Weights of a small mixture-of-experts language model, trained from scratch on English Wikipedia.
Size: width 320, vocabulary 16384.
Experts: 576 GELU neurons an expert, 2 picks a token.
Below are experts of layer 3 (counted from 0) of a mixture-of-experts language model. Rows are named router (the router's row for the expert), up (a neuron's input weights, with its number), down (a neuron's output weights, with its number) and show model dimensions 0-79. Each number is 50 + 15 x the weight over its row's rms, rounded and kept within 0 to 99.
Before each expert's rows: "mostly gets" lists some tokens that are sent to it at least half of the time. This comes from a sample of Wikipedia text that the model never trained on.

# expert 13
mostly gets: " down", "ful", " up", "able", "ized", " away"
router:63 41 67 27 53 68 74 81 43 48 24 69 45 70 66 55 48 27 40 39 38 80 61 64 77 43 47 66 69 36 20 58 60 38 68 56 35 70 23 52 68 50 34 06 54 35 75 37 45 20 40 73 45 41 34 45 72 49 34 37 41 34 81 60 74 49 65 39 33 56 43 24 37 46 43 62 57 51 51 58
up0:61 55 46 72 25 64 48 28 39 78 33 76 49 08 16 59 46 53 34 60 35 40 46 53 51 44 67 46 66 49 49 56 29 54 34 59 73 33 42 68 45 46 44 64 66 60 35 29 49 51 62 45 55 55 43 57 38 54 44 45 38 45 58 35 50 28 74 40 62 52 46 55 54 62 32 46 29 81 16 44
down0:39 36 78 61 55 30 64 31 41 62 68 47 42 34 63 43 51 85 56 42 63 39 46 32 90 44 56 22 70 40 41 65 39 13 53 62 54 48 43 60 40 50 43 72 65 43 36 50 19 35 10 52 41 51 47 72 15 17 52 65 16 47 59 45 50 51 67 48 45 51 66 47 43 48 65 29 40 22 43 25
up1:66 50 62 58 51 56 48 54 39 26 68 39 41 21 44 49 34 53 53 49 32 58 68 40 41 63 31 50 86 50 79 55 53 57 46 60 58 53 34 39 41 48 54 66 70 46 33 58 73 50 35 41 79 62 45 62 58 51 56 47 54 39 42 34 52 39 42 40 66 37 42 49 35 29 77 75 46 78 26 51
down1:42 37 58 40 29 58 69 38 57 84 71 25 27 44 47 65 37 73 42 57 45 48 41 56 55 50 66 25 44 33 43 51 48 54 72 52 59 47 36 40 52 56 32 65 37 37 47 62 42 61 61 81 29 30 67 38 50 54 37 40 51 49 60 45 48 24 50 48 44 34 58 43 30 15 64 27 39 43 35 52

# expert 29
mostly gets: " Al", " El", " Y", " Har", " Br", " Sh"
router:99 35 44 73 58 75 42 39 50 13 30 49 38 61 30 27 43 31 61 54 44 30 39 37 76 34 33 40 71 78 54 47 39 52 63 48 52 30 46 74 42 30 32 68 48 51 67 61 35 41 42 45 68 55 78 45 27 33 61 57 51 54 06 44 58 66 46 40 60 36 51 57 42 57 28 49 72 26 49 58
up0:53 63 35 50 35 53 36 57 34 46 60 50 44 48 65 44 52 58 84 65 35 63 52 56 48 48 43 33 52 11 64 59 56 62 56 35 74 58 43 36 55 53 43 28 48 56 61 50 44 57 65 28 60 40 40 41 62 51 38 61 43 54 37 91 43 42 52 41 64 58 44 15 42 60 48 30 33 18 60 39
down0:59 46 59 29 72 48 62 54 18 56 49 29 80 46 43 65 55 33 42 50 68 38 57 42 45 39 32 38 56 53 45 36 77 78 54 57 62 54 47 45 43 33 73 38 67 69 39 46 43 75 68 29 54 28 68 58 61 55 56 69 41 51 39 57 64 35 41 44 64 33 49 38 46 69 84 39 28 45 45 59
up1:59 62 42 31 54 58 41 49 49 36 64 37 26 43 49 42 70 76 66 46 61 53 27 51 60 47 45 70 52 40 39 55 11 55 70 49 48 57 41 66 48 48 48 47 59 43 57 49 86 48 25 52 36 49 48 51 59 60 70 66 33 48 42 75 35 53 40 54 85 27 33 39 42 36 28 50 65 32 20 61
down1:49 28 52 48 51 54 65 34 63 52 66 54 55 37 33 39 60 67 53 57 57 58 47 43 54 71 47 24 42 77 56 63 40 41 19 65 25 49 42 51 38 67 61 68 42 18 77 42 33 78 71 70 36 38 53 49 58 68 64 56 54 62 44 25 63 59 52 57 66 42 54 61 70 42 46 52 46 53 33 28

# expert 25
mostly gets: " July", " June", " September", " April", " January", " October"
router:36 57 54 52 44 35 40 60 50 62 80 53 56 46 31 45 38 35 38 42 47 40 66 73 61 52 31 30 34 28 54 44 72 45 28 37 75 66 37 53 57 39 40 60 44 64 20 48 39 43 43 70 34 30 47 28 28 71 55 50 28 71 15 36 70 33 28 49 36 48 60 65 30 42 59 24 30 40 23 63
up0:49 57 53 51 59 67 60 52 38 57 28 67 56 27 37 62 46 38 74 49 48 44 55 52 52 54 37 64 71 44 31 75 45 41 36 39 40 50 39 71 55 37 49 49 43 68 41 43 68 54 42 56 38 53 32 38 26 74 43 51 62 37 16 99 40 85 53 33 46 49 69 49 56 21 49 37 47 35 81 52
down0:42 58 51 56 44 44 64 51 62 57 54 45 40 32 60 50 66 50 54 52 67 48 39 61 17 79 40 44 74 15 36 43 60 37 43 40 73 47 39 58 59 69 44 44 24 32 14 69 40 47 66 38 67 55 44 33 44 70 36 55 41 35 51 51 58 70 63 55 60 51 67 66 69 55 65 37 48 24 68 50
up1:48 65 42 64 35 69 40 49 25 66 30 39 45 62 42 66 14 63 53 40 38 61 72 49 58 38 26 39 65 40 27 55 53 43 51 36 52 42 56 61 67 44 62 36 25 54 34 33 59 64 57 71 50 59 50 07 68 53 37 69 48 45 49 56 33 58 63 60 61 44 63 41 66 57 20 39 33 29 46 52
down1:56 63 61 76 62 56 47 31 66 58 51 68 48 39 33 48 80 02 61 51 71 46 35 19 32 51 50 71 36 54 54 23 46 54 50 59 42 57 22 56 74 23 58 52 83 50 19 38 19 68 56 55 34 51 61 67 41 48 42 29 39 60 50 55 49 59 46 38 86 68 36 49 51 20 66 52 67 46 48 09

# expert 16
mostly gets: " Primary", " RC", " Oak", "hyll", " SR", " breast"
router:86 43 47 38 76 33 28 68 57 34 51 70 56 47 63 50 40 32 45 55 48 66 50 68 40 19 36 43 60 86 53 45 48 50 41 47 52 48 78 33 41 42 27 56 42 41 60 44 65 42 27 68 59 55 45 55 50 67 62 63 56 61 62 35 74 72 27 56 29 41 71 76 36 61 39 58 43 44 60 43
up0:55 43 28 58 36 68 50 45 55 63 21 45 46 37 65 53 51 65 70 37 46 44 10 62 62 66 42 62 35 50 48 42 55 49 55 38 65 37 63 51 32 46 59 59 51 67 61 52 33 47 47 43 58 59 33 50 16 27 51 42 38 67 51 52 56 52 66 44 58 49 36 44 29 48 49 42 71 46 51 68
down0:43 50 57 64 51 62 68 38 60 46 35 38 37 45 21 50 68 62 51 51 44 55 62 61 38 51 48 40 50 51 37 41 54 56 59 40 40 73 58 75 24 49 43 46 59 23 20 48 31 48 29 55 45 74 43 68 45 38 40 65 48 64 33 32 72 70 45 48 57 68 54 41 48 52 42 49 40 56 46 48
up1:52 34 61 44 67 59 52 49 49 23 31 55 59 05 34 25 52 35 55 69 39 37 57 36 52 53 39 67 35 64 55 36 40 43 64 55 76 39 47 61 72 41 52 27 36 39 60 43 47 31 51 53 46 67 36 22 41 47 66 70 43 59 39 41 54 15 72 63 35 53 47 51 56 46 45 69 35 59 25 48
down1:26 27 77 52 56 70 50 42 89 62 48 67 33 60 71 53 56 38 84 67 18 51 59 63 47 40 58 67 62 52 40 49 52 52 69 37 58 44 60 69 42 69 03 64 72 51 39 38 48 56 51 57 54 36 49 13 43 91 50 56 59 53 47 37 63 42 50 58 68 43 62 60 61 43 41 48 34 34 56 49

# expert 3
mostly gets: " cl", " j", " sl", " sn", " w", " sp"
router:38 49 32 54 27 66 71 12 56 57 44 73 31 41 19 52 50 35 56 39 35 37 99 63 48 49 56 67 40 34 63 58 31 73 25 73 36 24 52 60 49 61 61 56 60 59 55 51 45 41 81 39 52 69 72 71 47 30 61 60 73 46 41 41 18 53 78 53 52 53 53 25 45 35 61 32 40 56 65 13
up0:49 73 56 71 23 57 64 37 61 56 31 55 44 54 47 65 77 23 41 31 33 44 66 35 60 29 44 40 62 39 45 45 21 43 79 24 71 33 41 32 77 65 59 59 41 51 57 52 62 61 46 50 61 27 41 34 43 46 45 43 73 56 27 59 51 40 46 49 32 52 47 33 66 39 40 23 48 41 60 62
down0:55 64 62 51 48 17 37 73 40 43 31 42 89 42 38 35 69 43 39 32 31 28 30 34 54 56 64 43 50 31 31 57 51 52 66 30 47 37 62 43 48 56 56 69 73 35 46 40 49 45 58 33 45 23 22 46 59 48 49 53 53 41 57 38 45 52 41 55 38 68 77 46 49 48 48 52 34 46 33 41
up1:42 58 65 63 57 51 65 46 17 41 58 54 62 49 68 64 60 59 47 29 45 78 58 44 65 40 73 69 77 48 39 39 47 34 62 51 48 43 73 67 41 22 73 31 57 47 50 70 65 62 32 58 48 62 61 55 57 62 31 71 81 39 80 54 51 87 67 51 35 46 52 58 46 47 90 65 49 58 57 54
down1:19 41 50 37 39 27 70 27 66 64 59 48 08 36 44 74 62 20 75 28 49 52 72 42 63 38 62 21 69 38 66 58 22 58 53 25 68 41 35 56 71 64 34 61 38 50 44 43 43 36 35 17 68 39 49 60 46 44 55 40 41 42 69 48 37 46 58 34 23 64 59 41 70 52 61 51 46 37 86 43

# expert 26
mostly gets: " million", " cm", " sq", " billion", " km", " mm"
router:41 43 44 55 49 77 30 66 39 58 58 51 22 67 59 63 54 61 32 55 59 57 38 44 78 44 24 27 36 40 43 50 30 17 65 27 62 56 24 65 53 53 62 45 58 37 68 48 45 59 54 69 39 30 45 59 31 49 54 65 36 32 59 29 53 40 55 73 54 52 32 69 49 37 35 28 61 75 38 32
up0:72 57 55 60 58 67 60 60 58 56 28 58 45 30 54 41 67 39 67 43 45 26 34 50 39 10 48 44 30 28 56 38 30 36 49 55 17 31 34 63 35 39 42 70 78 66 71 50 35 35 88 43 63 89 50 34 62 51 64 67 54 58 35 68 56 40 41 68 12 44 46 62 41 42 57 54 43 56 72 41
down0:68 39 31 55 73 60 69 50 82 63 47 57 38 46 52 38 46 55 39 34 29 85 47 12 44 67 76 42 45 70 28 43 45 62 62 39 41 38 57 59 38 62 48 43 63 71 69 65 50 84 51 56 73 53 58 56 75 54 54 48 32 47 66 55 53 22 71 36 60 56 55 51 19 52 46 64 56 65 87 52
up1:72 58 51 63 36 56 54 35 53 52 48 54 56 78 35 52 49 45 50 34 50 52 53 43 67 34 67 55 48 55 93 53 45 74 44 48 53 41 59 27 57 33 91 55 17 59 01 59 45 61 44 33 41 56 32 46 52 03 53 62 39 45 65 57 24 35 57 57 41 10 54 54 15 75 55 62 49 59 82 46
down1:67 45 75 51 60 44 43 52 76 51 62 60 71 39 40 89 68 62 45 47 41 41 50 58 36 39 40 41 67 43 80 63 73 66 46 71 68 34 31 44 43 38 67 78 35 63 34 54 14 54 53 51 71 34 61 62 29 48 51 34 37 57 70 50 50 40 45 72 45 30 58 51 56 55 51 58 71 48 42 60

# expert 21
mostly gets: " William", " David", " Michael", " John", " James", " Henry"
router:74 38 55 40 71 56 56 65 53 62 64 33 51 23 34 71 63 68 17 65 62 48 46 59 53 61 51 40 26 33 65 60 14 34 46 72 74 45 42 73 50 68 63 48 17 63 64 66 33 64 46 40 42 71 35 43 36 36 24 54 48 48 49 78 71 41 78 41 53 47 77 39 42 58 74 55 65 33 34 64
up0:58 65 59 62 47 51 62 43 60 41 32 52 49 46 27 30 64 37 44 44 60 64 42 63 34 27 51 62 62 73 51 48 60 42 49 31 60 38 50 72 58 48 69 44 62 57 38 37 63 74 46 55 52 63 31 37 80 56 68 63 54 53 48 29 39 32 40 55 80 73 32 48 63 42 37 52 68 53 44 62
down0:65 39 46 58 68 39 43 55 73 48 74 47 53 75 69 53 45 50 33 35 20 63 43 62 64 39 63 60 79 45 52 48 90 50 65 26 54 49 51 51 59 40 24 66 51 48 50 24 58 71 56 38 40 02 44 51 57 57 53 53 51 38 65 48 40 45 45 51 60 77 22 56 64 45 37 46 48 58 38 31
up1:40 67 13 47 44 71 82 27 45 43 44 55 31 47 33 52 69 64 63 43 70 65 51 41 65 57 31 49 52 52 52 56 37 36 62 44 63 54 50 57 53 45 69 41 52 65 43 52 70 36 47 46 48 49 60 58 82 67 42 66 63 52 42 30 42 25 28 55 72 51 33 41 48 40 54 82 23 48 44 39
down1:49 61 42 69 50 80 44 68 61 77 42 30 38 54 62 36 62 21 36 56 55 78 38 44 67 48 53 34 44 08 73 44 36 63 57 59 83 52 20 27 47 57 52 38 32 50 53 51 52 77 50 34 27 64 56 62 42 15 52 14 48 44 51 57 57 50 54 54 58 47 34 41 68 42 54 41 76 63 63 65

# expert 2
mostly gets: " his", " called", " became", " her", " including", " like"
router:31 67 63 44 30 50 34 24 54 45 04 47 54 24 52 52 67 59 68 35 71 38 35 37 33 52 60 63 55 48 37 27 57 56 50 38 51 60 71 75 66 52 74 37 56 36 61 52 50 55 56 28 62 57 78 26 60 67 45 43 57 78 71 58 32 36 65 30 54 50 44 40 51 58 44 77 58 64 22 41
up0:48 63 46 58 66 48 62 63 42 42 40 42 44 78 71 31 55 01 66 52 66 50 52 34 84 37 69 68 72 50 39 80 34 58 54 50 66 46 60 33 42 46 58 42 71 22 41 60 27 55 53 49 49 74 34 38 25 71 42 59 46 50 74 75 62 52 45 49 59 55 45 65 41 57 52 78 81 73 48 57
down0:54 55 58 45 45 36 49 33 59 53 50 51 48 53 73 61 63 27 61 38 40 57 61 48 43 64 48 41 58 35 44 29 57 69 36 30 86 65 33 29 53 59 49 59 48 67 51 61 58 54 56 71 35 61 41 52 55 40 21 56 49 56 37 39 64 47 68 38 56 71 47 42 35 72 46 42 78 31 55 35
up1:31 57 45 50 64 48 49 56 48 69 22 42 37 42 43 40 45 43 31 51 37 58 43 40 41 44 38 37 29 57 40 15 70 46 45 56 59 58 73 45 47 50 43 58 45 44 77 51 36 83 51 57 68 66 56 47 38 47 82 56 33 70 63 61 37 43 51 78 33 39 40 48 46 49 55 51 60 29 57 44
down1:32 44 53 36 30 44 60 46 51 49 39 48 23 35 49 58 36 74 52 35 45 40 43 45 66 38 25 27 61 53 41 55 69 37 70 64 38 56 51 35 34 88 54 64 58 25 27 62 55 42 16 49 75 47 49 39 51 46 42 38 68 52 41 47 40 51 70 58 52 55 51 39 34 45 40 29 45 30 24 84

# expert 24
mostly gets: "adi", "ira", "ci", "ala", "ani", "ho"
router:92 46 25 58 63 72 39 86 72 42 17 87 51 24 61 38 45 28 66 74 65 55 24 39 58 49 39 60 51 45 50 59 39 75 74 57 48 77 57 22 58 37 38 38 64 57 58 33 66 59 30 38 42 50 28 49 57 16 64 23 51 47 56 61 40 63 40 42 67 69 41 73 21 44 60 67 57 45 43 03
up0:65 60 50 76 47 70 30 39 54 77 35 38 30 44 78 61 55 52 60 61 52 28 67 69 52 45 36 72 51 29 29 10 60 28 48 46 44 11 43 64 49 54 46 52 60 49 34 65 70 64 25 48 47 76 32 46 70 26 58 49 75 37 44 51 49 50 49 70 64 23 59 52 50 53 15 39 84 58 76 43
down0:42 30 43 55 57 35 45 47 93 35 42 82 82 40 66 60 23 93 47 62 67 51 60 77 48 23 49 49 55 17 42 55 74 44 60 40 91 52 44 63 64 44 43 43 52 61 62 75 51 72 43 57 09 15 26 30 49 37 64 33 62 39 55 42 59 69 67 64 48 41 36 70 56 48 57 47 54 48 58 56
up1:37 68 62 55 55 38 69 45 39 50 46 59 42 49 48 52 43 54 45 49 74 37 59 48 79 55 57 46 56 47 33 41 49 51 25 54 24 74 58 55 52 47 52 20 34 67 52 29 53 40 55 50 76 67 00 47 31 48 43 57 33 71 94 43 30 72 44 49 55 33 62 51 51 40 30 48 69 58 37 60
down1:36 56 68 60 45 34 79 51 76 64 52 68 67 37 51 38 63 65 38 73 44 39 49 29 40 43 61 61 52 32 74 80 56 80 50 57 79 24 33 47 56 51 52 33 32 59 78 65 42 53 40 52 41 52 27 44 57 71 49 82 26 68 58 45 47 58 63 61 42 45 66 44 35 54 55 49 54 51 36 44

# expert 27
mostly gets: " would", " You", " will", " you", " to", " In"
router:32 63 42 55 49 66 25 72 55 48 66 62 78 70 33 78 51 66 50 40 35 42 53 49 36 56 55 53 44 69 43 41 59 53 19 45 42 67 40 60 46 52 57 32 64 29 33 54 29 50 85 52 49 16 44 66 38 40 33 65 43 67 32 42 44 38 56 62 41 61 18 33 61 50 46 42 46 66 78 36
up0:61 57 40 49 38 73 46 55 38 35 47 45 52 90 35 51 44 35 59 88 54 48 63 63 68 39 32 55 45 13 42 31 37 64 68 43 29 64 30 60 48 79 41 46 66 54 18 29 34 38 71 60 57 76 45 67 71 52 31 57 54 24 56 54 66 51 38 49 45 48 78 68 36 13 75 63 88 61 27 34
down0:57 35 71 37 45 52 61 72 30 28 12 44 32 54 58 51 57 58 64 43 59 37 62 58 44 57 80 44 53 25 70 64 52 58 55 53 22 39 64 79 75 64 53 53 42 50 46 77 08 49 50 54 40 35 55 32 43 17 42 71 54 44 75 67 55 31 49 52 35 55 28 28 50 57 46 28 59 47 71 70
up1:55 52 43 56 45 41 46 36 31 39 17 23 25 53 51 31 56 48 53 22 72 27 14 54 60 63 51 30 69 54 56 63 49 49 66 51 46 42 57 60 59 67 50 60 19 71 84 27 64 36 42 60 52 57 61 35 49 38 55 44 40 55 41 57 52 41 41 42 59 48 63 63 61 41 32 40 53 41 41 15
down1:51 26 64 46 60 67 64 49 47 42 59 26 31 42 35 56 61 61 58 76 49 29 59 93 46 69 57 28 68 40 72 98 50 34 27 53 49 31 57 57 62 41 34 60 62 36 57 51 30 52 48 64 36 81 30 45 57 40 53 32 80 57 24 43 58 42 37 44 38 51 68 54 42 53 51 60 31 15 59 37

# expert 18
mostly gets: " least", " approximately", " $", " until", " €", "died"
router:44 64 70 34 45 32 56 67 51 48 57 37 69 42 53 45 46 55 27 43 48 41 58 60 27 55 35 63 60 35 56 60 64 55 44 43 49 44 74 53 57 57 54 61 57 44 26 80 44 45 41 53 25 23 23 68 69 41 60 59 74 64 62 40 70 69 36 38 42 56 74 63 47 45 61 53 53 37 69 71
up0:52 48 46 72 54 47 67 38 26 25 51 71 35 51 17 65 51 27 45 44 23 27 61 12 63 31 80 86 47 73 48 29 24 40 77 57 38 55 70 49 67 09 52 32 44 59 39 46 48 67 45 48 43 34 53 48 43 60 38 59 51 73 74 46 64 58 59 52 42 28 50 48 47 33 37 62 51 33 20 26
down0:56 56 52 59 32 61 60 62 62 91 92 39 50 51 36 70 46 58 40 51 43 39 47 50 75 60 53 74 35 28 50 57 24 59 59 63 50 45 52 27 29 31 50 51 43 58 57 51 49 26 51 46 44 53 61 44 71 40 40 44 61 50 60 28 47 50 25 69 52 65 89 43 54 44 62 56 73 42 27 55
up1:62 53 30 78 40 59 71 31 33 34 18 61 51 47 22 73 30 57 70 46 53 73 34 62 59 67 68 56 47 38 24 71 29 29 70 45 61 43 71 53 56 42 75 36 53 61 51 62 58 27 39 52 44 38 40 43 53 62 45 67 79 32 59 69 42 42 71 40 78 58 50 39 48 53 43 48 52 54 35 62
down1:59 54 61 71 52 77 39 72 45 57 44 52 45 55 40 47 40 42 60 41 46 48 62 36 62 46 42 55 28 54 91 47 34 50 57 62 38 49 40 60 38 45 64 68 74 79 44 56 19 37 68 53 45 59 39 61 71 47 48 41 38 32 58 54 71 38 71 74 49 70 46 53 53 59 58 18 27 60 16 23

# expert 20
mostly gets: " de", " Province", " la", " northern", " Mount", " South"
router:42 53 42 84 66 62 71 46 32 31 40 61 48 31 56 51 52 44 51 67 59 50 62 31 48 62 26 48 45 59 56 51 61 56 54 50 30 66 38 82 29 47 66 50 65 55 74 41 49 41 40 57 79 65 52 73 53 43 66 17 44 63 45 61 38 58 48 57 63 65 42 70 38 71 35 35 72 40 76 38
up0:53 82 33 43 47 36 49 36 37 53 30 39 46 46 58 44 47 47 64 54 72 64 46 60 50 38 39 46 44 43 46 48 49 31 34 67 41 46 51 27 41 45 47 66 65 66 54 52 62 56 25 45 33 65 61 46 68 64 73 61 69 59 27 50 60 57 04 60 20 45 37 66 50 20 65 29 53 40 64 57
down0:49 60 37 91 26 34 80 22 64 74 87 64 67 55 31 50 57 63 39 65 86 57 61 61 42 74 51 51 50 43 53 55 29 41 28 35 44 64 52 50 45 42 40 49 16 73 74 79 63 62 48 50 54 39 71 62 82 50 63 43 71 65 63 33 48 43 64 51 50 39 22 50 52 76 35 41 58 38 52 36
up1:38 50 35 76 43 76 53 41 41 51 55 42 12 55 25 44 54 33 45 38 72 42 76 57 31 44 53 55 39 12 48 40 61 52 82 48 53 42 69 67 60 27 52 45 24 53 46 33 66 67 13 50 58 48 55 51 48 53 59 49 71 77 19 62 46 43 50 61 58 54 41 59 56 53 34 36 43 17 59 66
down1:58 53 46 46 39 40 33 65 60 54 75 79 43 61 54 38 73 52 58 64 33 58 56 41 78 54 67 67 39 53 48 73 26 49 35 48 80 64 42 60 56 57 44 54 56 47 66 59 52 88 48 30 33 34 36 70 43 67 17 27 47 50 39 65 62 46 78 76 40 59 58 39 55 42 52 62 65 50 40 47

# expert 12
mostly gets: " York", " States", " French", " London", " English", " California"
router:74 38 28 48 40 46 60 55 57 50 71 56 53 43 57 49 12 45 67 54 18 64 47 70 39 52 43 53 28 37 30 79 72 60 60 48 77 42 68 38 14 40 37 48 29 48 60 39 47 88 20 32 47 42 42 70 47 63 48 58 39 29 50 51 73 37 54 39 40 77 59 45 35 27 33 48 43 69 55 53
up0:63 56 53 49 61 69 29 45 43 41 58 42 44 76 63 48 50 38 64 44 56 49 34 40 61 41 24 54 38 51 40 61 45 14 52 88 63 57 53 21 53 66 48 40 48 80 66 73 46 74 42 39 33 29 43 37 63 58 38 68 57 63 37 72 51 59 38 54 37 44 61 70 39 24 64 54 67 66 69 46
down0:51 47 37 41 50 42 77 40 52 54 77 32 92 54 46 43 30 47 45 56 38 78 44 68 53 87 40 55 30 66 34 55 27 57 59 78 49 33 23 45 45 46 53 66 34 82 78 34 72 33 60 55 59 52 57 56 75 43 24 54 37 33 65 53 45 35 45 67 51 62 68 50 76 13 43 32 63 82 66 62
up1:43 69 38 61 41 80 52 54 50 54 59 67 46 55 77 29 66 54 59 70 29 75 66 55 53 62 17 78 89 32 64 76 45 26 49 79 68 41 60 49 33 66 59 66 45 37 29 44 82 58 45 52 60 46 24 51 47 58 21 56 33 59 60 40 28 19 53 53 57 66 26 18 62 15 25 43 54 72 71 55
down1:57 40 41 31 48 37 52 85 59 73 65 79 33 51 47 24 51 58 60 57 46 72 48 63 30 47 52 54 49 50 45 69 77 62 47 53 65 66 71 36 45 85 48 67 64 51 51 44 43 46 54 36 49 14 44 73 37 58 70 61 18 65 59 40 71 34 29 53 53 79 42 64 69 51 37 74 38 42 63 53

# expert 0
mostly gets: " this", " same", " century", " However", " This", " previous"
router:57 36 73 45 47 26 35 45 39 74 72 38 70 74 61 67 61 61 77 64 61 40 50 70 38 54 44 42 18 49 48 46 65 65 74 66 57 58 50 60 54 47 75 67 70 16 63 45 70 53 68 61 43 54 25 46 55 61 39 40 39 73 61 20 52 11 45 50 51 71 28 44 57 50 35 61 29 66 33 59
up0:75 46 44 66 52 48 56 23 46 57 62 52 59 46 57 50 50 65 56 43 46 49 64 58 53 27 68 87 55 43 29 55 41 66 71 65 59 46 35 61 32 46 51 32 65 31 63 38 67 59 55 51 49 68 42 49 44 40 32 75 66 56 53 45 30 52 41 37 39 78 58 74 48 52 45 61 44 53 36 50
down0:44 41 70 23 60 62 36 34 52 71 66 50 55 49 40 70 69 54 47 52 62 45 32 39 35 51 46 56 37 41 31 43 51 36 65 71 47 80 22 57 48 56 62 53 78 61 78 62 42 53 41 41 58 53 48 62 58 84 48 60 44 55 51 28 33 46 61 43 63 58 49 57 55 66 48 39 57 79 41 41
up1:60 64 48 42 60 54 82 58 59 45 66 58 45 62 57 37 56 39 73 75 50 56 48 64 53 24 57 41 41 36 48 40 16 63 39 37 59 44 50 37 41 46 49 43 40 48 54 90 72 61 39 28 41 49 62 54 22 48 34 48 80 04 32 73 62 64 37 07 53 48 54 66 43 20 60 49 51 54 56 60
down1:36 50 14 41 36 64 67 57 55 47 51 38 62 24 63 47 43 64 38 38 34 48 67 62 46 00 42 38 52 40 11 73 65 66 56 60 31 45 65 44 47 48 32 58 54 60 53 32 52 61 38 59 65 39 50 69 74 68 42 57 60 51 43 73 49 75 49 56 60 70 66 70 46 50 60 53 55 61 57 54

# expert 7
mostly gets: " =", " ===", "finals", " ====", "final", " round"
router:55 57 60 39 81 33 45 46 45 23 67 43 68 61 67 49 42 78 39 58 51 60 49 36 57 50 68 78 34 44 71 72 58 55 54 44 66 37 41 59 61 62 52 33 71 42 64 35 27 45 57 69 42 75 67 72 34 91 55 55 58 60 57 32 28 37 47 48 22 61 49 56 34 42 66 14 30 94 60 61
up0:42 55 52 32 36 75 44 39 34 65 31 66 51 52 47 29 53 25 57 64 81 41 52 75 30 42 40 47 48 24 63 44 64 56 55 32 33 41 50 70 48 33 24 53 39 71 39 48 46 58 33 75 49 53 33 44 53 66 32 61 33 84 49 47 47 42 52 14 57 19 65 57 68 46 66 30 51 39 45 33
down0:38 31 64 45 17 55 68 34 41 55 46 00 49 45 80 71 22 63 29 63 55 50 37 43 60 68 30 42 46 44 44 46 84 22 26 14 39 38 44 89 51 39 55 68 29 56 64 27 70 41 64 64 43 75 58 43 46 60 84 50 70 75 30 59 54 44 40 56 49 79 46 55 41 41 50 37 48 51 35 43
up1:80 55 67 49 55 55 56 60 40 31 40 64 51 68 42 61 77 51 67 64 45 54 21 53 63 61 26 72 63 37 60 59 27 39 49 49 78 78 18 56 55 15 63 60 83 37 69 45 37 39 37 46 74 63 53 59 73 59 73 53 75 33 62 62 72 28 44 37 40 58 48 72 63 39 48 49 40 72 38 66
down1:44 46 90 34 23 19 59 11 43 45 77 62 56 48 45 58 32 48 21 82 40 44 62 65 59 47 32 51 50 56 47 38 55 50 63 60 49 55 53 47 74 32 59 65 44 45 49 20 79 45 36 85 61 49 49 80 62 68 64 37 72 61 67 34 23 62 57 54 28 51 64 39 51 45 53 25 51 79 32 46

# expert 28
mostly gets: " was", " is", " has", " are", " been", " have"
router:34 50 39 34 22 29 26 47 68 26 29 19 30 59 62 33 77 48 67 39 33 49 29 48 58 54 72 31 60 23 49 25 43 39 73 28 37 41 62 33 30 64 49 49 32 64 19 47 74 67 52 44 38 49 54 36 44 60 52 43 85 26 48 25 36 43 65 50 35 42 58 52 59 44 55 52 58 60 69 60
up0:63 47 48 62 79 51 58 62 41 40 46 57 51 78 64 37 31 57 58 61 30 56 65 34 44 28 66 55 77 63 86 56 72 70 55 20 48 66 42 47 44 36 67 63 32 69 36 25 25 42 54 50 39 55 56 27 12 62 29 60 27 55 33 45 41 76 55 22 41 62 74 48 41 24 22 32 27 61 41 64
down0:59 38 44 81 41 71 69 38 61 30 51 50 36 45 33 20 91 51 55 55 64 47 40 47 53 75 45 63 30 78 07 57 58 71 53 49 60 61 43 72 41 28 49 71 52 61 77 47 56 43 66 40 60 25 73 81 46 34 46 57 62 58 76 61 61 38 66 50 79 22 65 23 71 39 50 67 61 63 64 31
up1:58 62 21 58 83 55 62 45 44 46 53 39 03 53 46 52 66 65 60 54 48 33 45 64 50 38 51 55 45 25 28 43 60 24 81 42 35 67 76 64 60 44 86 54 57 37 61 43 33 47 57 40 46 36 44 23 35 37 47 49 35 44 46 42 18 63 42 42 21 59 31 60 53 54 54 56 42 57 50 56
down1:22 48 51 46 48 30 33 36 35 43 54 00 51 68 50 42 38 45 56 47 14 53 64 68 58 57 74 70 42 31 39 57 56 67 49 45 40 47 74 45 33 34 48 42 33 52 42 51 66 27 47 61 25 52 73 23 48 58 34 29 36 49 48 74 39 78 36 55 38 42 46 50 62 59 65 47 27 51 61 63